Below are experts of layer 2 (counted from 0) of a mixture-of-experts language model. Rows are named router (the router's row for the expert), gate (a neuron's input weights, with its number), up (a neuron's input weights, with its number), down (a neuron's output weights, with its number) and show model dimensions 32-63. Each number is 500 + 40 x the weight over its row's rms, rounded and kept within 0 to 999. Numbers have three digits each.
After each expert's rows: "comes before" lists some tokens at least twice as common just after its tokens as in all text; "comes after" lists some tokens at least twice as common just before its tokens as in all text. This comes from a sample of Wikipedia text that the model never trained on. Tokens count by the router's weight.

# expert 39
router:414487468538482540564521590478425513465578541420440500487444456522484535568513512525554587467593
gate0:537490496520558444508549510472427489574440503469443486417473562577534447436508530498541464489541
up0:505504498535501448481490480452441474544488486469460495461483572590554445486531501502476500492574
down0:502520525467469487423471491474457439444527468529500496485540505454482499501441506459440484523460
comes before: "|", "-", " ", " Total", "|---|---|---|---|---|---|\n", "|---|---|---|\n"
comes after: " |\n", "%", "\n", "|---|---|---|---|---|---|\n", "|---|---|---|\n", "|---|---|---|---|---|\n"

# expert 11
router:423439494476523453529584524437497508487490524524443465464474504486499541534514588496559571423629
gate0:527473506493479492441538502470516499503463543487515500514494502455521470425392520482426472494474
up0:527487503522473500447492501483453497496438491516532489526534547519496512457464482526443454505505
down0:423500500481486456481462490527457529531527511537441501550514494500533533426489453511440476461468
comes before: " ", " |", "|", " |\n", " is", " ("
comes after: "2", "3", "5", "4", "6", "7"

# expert 36
router:421526507467493427517533527466473522460599547501457494519469412475511507583518539474523466516536
gate0:455523459509458491525489437514449523439522482502494440483463447489564514498597550478469456542601
up0:470490436541494497500539496474481517417540438524480464469479460494563449514530513420469414520589
down0:448470535489467507410477454510504487476474485544586509464496460482540455416469518423538466519374
comes before: " the", " a", " his", "See", " this", " its"
comes after: ".\n\n", ".", " |\n\n", "\n\n", "==\n", " used"

# expert 52
router:446473493494489528494521483444468536472592491494454512427449444518466484514517522521546531501550
gate0:481464500538517465547450541554540529514536557572492476445533437497466514497563450490555552501535
up0:461452491515525462547435546512537527531507565568484476444507446476491502544542460490556555520533
down0:506611570489469476491621475458531440501530519439470502531574479544503478488495548548473470505466
comes before: "0", "9", "5", "8", "4", "3"
comes after: " ", "0", "–", "°", " (", "^{"

# expert 41
router:459448523473480516595507526477479547476585510468445543499406512510503619526485571442532558472535
gate0:567498450496406530452574485508493474519483470498509536548458489530522435472515516452588430488577
up0:498546457511431533446521512531488413510475461529483510514451502551534480540498539484557502518547
down0:519497553485449482463537421500463522534516486454402508470510434504551578445480472478526489463537
comes before: " to", " by", " in", "5", "4", " on"
comes after: " was", "–", " is", " were", ".", " be"

# expert 25
router:451437495498481491556543518451480540477530556481451503481480396512486531587476579519515558435542
gate0:516424522554550529576491440486483503444548556479535510479452468529555587509435519512505480497474
up0:490416517578546514635504426491480526465526535477534481465405457530592590544495519509519486499476
down0:516487468474494554571526494439502498491421537544516488484467463462538461468410510446491492482559
comes before: "1", "2", "3", "4", " |\n", "0"
comes after: " |", ";", ":", "|", "°N", "aged"

# expert 18
router:400482457496529543614522534423485521485485535488459508547414462499470496515487520463518532437577
gate0:486498448444538493408433549499509560534524483537460517537425389495473443538502530488519486493499
up0:540536449459501478418431507515508549533529468489465520552429432537476432541507585448515518523544
down0:533455497542486440468515422498499457480452478572521495515506444497508487426545436520475476483508
comes before: " |", "0", ".", "5", "4", "3"
comes after: " ", "–", ".", "°", " +", " ("

# expert 1
router:427484473500470500553537509461520522457488485525466480505491456490546493530481615524487471453511
gate0:428534510541451523496515473468541494498518516502469506545517539491440530487509459529433509482527
up0:446528514585434554481514486510540494498527551481479491545520528479456529489527488516464494473518
down0:487586513460511506546543526538555493511447456446529524452446534535564477556481531514506560590429
comes before: " |", "–", ",", ")", "%", " |\n"
comes after: "1", "0", "2", "8", "9", "7"

# expert 40
router:365483483463494491525518538485461492458501542535452477467453422522452538506436554521542508457554
gate0:500542526445464523537521528524491547509523486524432490529544443494523483560456537547473436551525
up0:490519532393494515501574556522507521535502489475445517481574516452514526557479491482481468529503
down0:494548472532492514412541531496495524467536470511502508485539535509545454477511584506488476584551
comes before: " the", " a", " in", " by", " to", " on"
comes after: " to", ",", " and", " he", " who", " which"

# expert 63
router:403524512509439474561562544455471516445487505484475552505477423466472504443413558509539584468564
gate0:452520482544502468432514477482518454511432489512559485538490431508521481498494478509510534477505
up0:514486479473472501474463447517563463541477477495583493550467457551527472475496473479488464508483
down0:574510443479456510474508512480541403524494481440556518493459494452467478507578523501521454563546
comes before: " ", " \"", " MF", ":", " School", " DF"
comes after: "-", "|", "==", "4", "5", "6"

# expert 54
router:453507518544469468503498547453492542480568550446461449513495430504513539478474521468493592477574
gate0:513488529568549538461518423519556488480471544435500537465559495518502508475477515445480491467489
up0:539495519585485539466491476505528465521498546460522489411557528539511477460503520471482452459485
down0:530504517453503438536533499488574475448497435529495503515564507558495488481498473503435492560470
comes before: "1", "2", "3", "4", "6", "5"
comes after: "|", " in", ",", " January", " September", " March"

# expert 3
router:320488507518540527618523520469499522453489487477474516523447465561460562534507570500551549513532
gate0:474542490460483538549560553487520444462474512492521454568489518406410479518467506474536537500560
up0:439537521525491524553554487496480484471490523493527456507466543447441502485484493477528549579552
down0:493458555548534498480533454466503539467526522456521400481551558429524516541574482548445491531588
comes before: " of", ":", " to", " for", " in", " by"
comes after: " a", "-", " the", " and", " an", "'s"

# expert 56
router:432486427504479459587517487421523524431499496506486460496456448553526614490542505462510547511586
gate0:384416497516473476498514528479444487443525461555501438551535507500522553499488518447455423463472
up0:428413502518478447502544532511475482447502463540491497489507491505517518505523515439445500468491
down0:538666464495527498471482460499547490528510464500501473478550515497527434556435456448557511451499
comes before: " of", ",", ".", " in", " to", " and"
comes after: " the", " his", " a", "'s", " of", " that"

# expert 27
router:471448452486458467543582570488524585471544559495473477504422477492506523512466553447494519499519
gate0:564472532473542495462552554506482483483451511467481450514464551519560520506474477497527483469543
up0:570514510456558478542521514488439501501483509496444451492452515539542474487493415460553467478521
down0:533501504536534537504532532452467416494489555503548409512513541483558517515432518469536459446519
comes before: " the", " a", " he", " that", " it", " to"
comes after: ",", " such", " known", " well", " served", " said"

# expert 10
router:436489545489522528580556536437496550508529543492453549518464421506487564513502526511510532469549
gate0:454526489536526516613557572502461498521526539528456543468492461463506495498561489508483480491543
up0:446525476538517518615559567507466485522527559511460537455468477468515522483563478512517464501539
down0:485445457503479516520514541483497510479503532436550543448509517528508480525452569528458595495603
comes before: "9", "0", "8", "5", "7", "4"
comes after: " ", " (", "–", " $", "′", " −"

# expert 47
router:469528487507455557599528544497417501462514550497464521550500429513466530459490568535473529513543
gate0:382484445524490428593488434529460552474474520560524470530449514553450533512461559508520533556504
up0:383547466529488426528496464513482531467480511488514471575472481502455510493475539497481490571534
down0:530526449549467590518501518513511459482487451511533443501436544436496505511430581476458535500463
comes before: "1", "2", " own", "3", " first", " years"
comes after: "3", "1", "4", "5", "6", "0"

# expert 49
router:445395481538480507515530468483474588457536517475457455497458444464482484483450565487484530454528
gate0:391430463456464449542534492521477543500549363454565489484448448488484502560541559517442516490451
up0:439462488431477488510561463477518502477538406497468482495493462506542448564455569489449519471488
down0:457530546520521521508404511530495514476472610491554460440570528518444531431476565444538462518502
comes before: " the", " a", " his", " other", " an", " its"
comes after: ",", " Succeeded", ")", "ed", "\"", " Preceded"

# expert 29
router:464487450476442529537504499436515501465537545513497452474515539515485602442475548484536511473567
gate0:461425530534454548580487515457519497502503498495476476452479520508514546510507425502541486530579
up0:446394527469479548569485482457519517510489502484443490463488522506496573577508475497544465531557
down0:542460567549471477505514541497539488534479490492457563465508544562524517506423517528457522504513
comes before: " |", ".", "8", "6", "7", "0"
comes after: "1", "9", "2", "8", " ", "3"

# expert 17
router:409466480509480507547518528436488537390483541518462474529454458509505552480510501509522530450532
gate0:406594528527504506571503451462567571453505509483515495530449497547513499503482479474461534512524
up0:468582520557525489562493481446589555437499528486522484551474506544545497504506486482531526528506
down0:475463510507487435522482439491490506484451532436500456479604523499458561479537510550438568522562
comes before: "9", "8", "7", "0", "6", "5"
comes after: "1", " ", "2", "9", "0", " ("

# expert 28
router:416459466546435467524567491506530588491548481446472500537489446549488531521542527511505523480554
gate0:491469519487416444458495503445497505497453498469590562398536534509479472525491581432491523476495
up0:449484497553342477504486492453532524468467529469519539443527495496484519482441563440453536480513
down0:466542518486492421543515443521486572592478484476550419482523526511460556459485448531653480482503
comes before: " ", " •", " Born", " The", " List", " Country"
comes after: "\n", ")\n", " |\n", ".\n", ";\n", "==\n"

# expert 9
router:392529489469500531524524536414497538475538513519447433481470446468495549532472571500547566449585
gate0:464490499565574565501524502485551444455475482513455531563545414478502487427549535454507519499538
up0:444519499536554571548513529496531472451481480483480524567573416489539484414520509425514509496539
down0:480534467552578466562546497541530532520525493559494465542522476511488523493451434473538535515451
comes before: ",", " |", "\n", " (", "'s", " and"
comes after: ",", " |", " of", " in", " New", " United"

# expert 15
router:478449522548471488514554530425515542501547512520486454460487503500441556563436551529484519458571
gate0:471474462496487445493488472501463530455575527509480442450450494500416477424484383405509518507486
up0:518446460520498524504445445474498546497549541521480436472456461522486515506504409432497537506531
down0:478538494606540556518508441520503517471509514499475525527514532485418538507469494589487425489534
comes before: "0", "1", "2", " |", "9", "8"
comes after: "2", "1", "0", "3", "–", "5"

# expert 26
router:461509496480488449510524474508530552421548556500505456435495468522472580524427482476467606512539
gate0:522492484479551457552491456494561495519528515442481524473397463519466500519484532554497521480526
up0:525525473527555489566489422498525520475530546484451567528466483518468489517515595580545512464501
down0:472519528447482467561523492481516444551543506500568515494509498503576518431563445517410581501450
comes before: " ", " —", " +", " −", " .", " \""
comes after: "0", ")", "3", "4", "6", "5"

# expert 35
router:413497444463442529551476572468507545464530507498473549527457450501522504489443545470527548426622
gate0:480565527519478472474500577505482536548525498502508491487447523507431467505537523455539518515567
up0:475507527620512463447548578510511559514495547503494492450483548552450506545552486520458535526542
down0:524535518557482521516522509526582471613519490560507483484523460553489490545560494511546495421519
comes before: ",", " of", " and", "'s", ".\n\n", " was"
comes after: " the", " The", " a", " New", "'s", "The"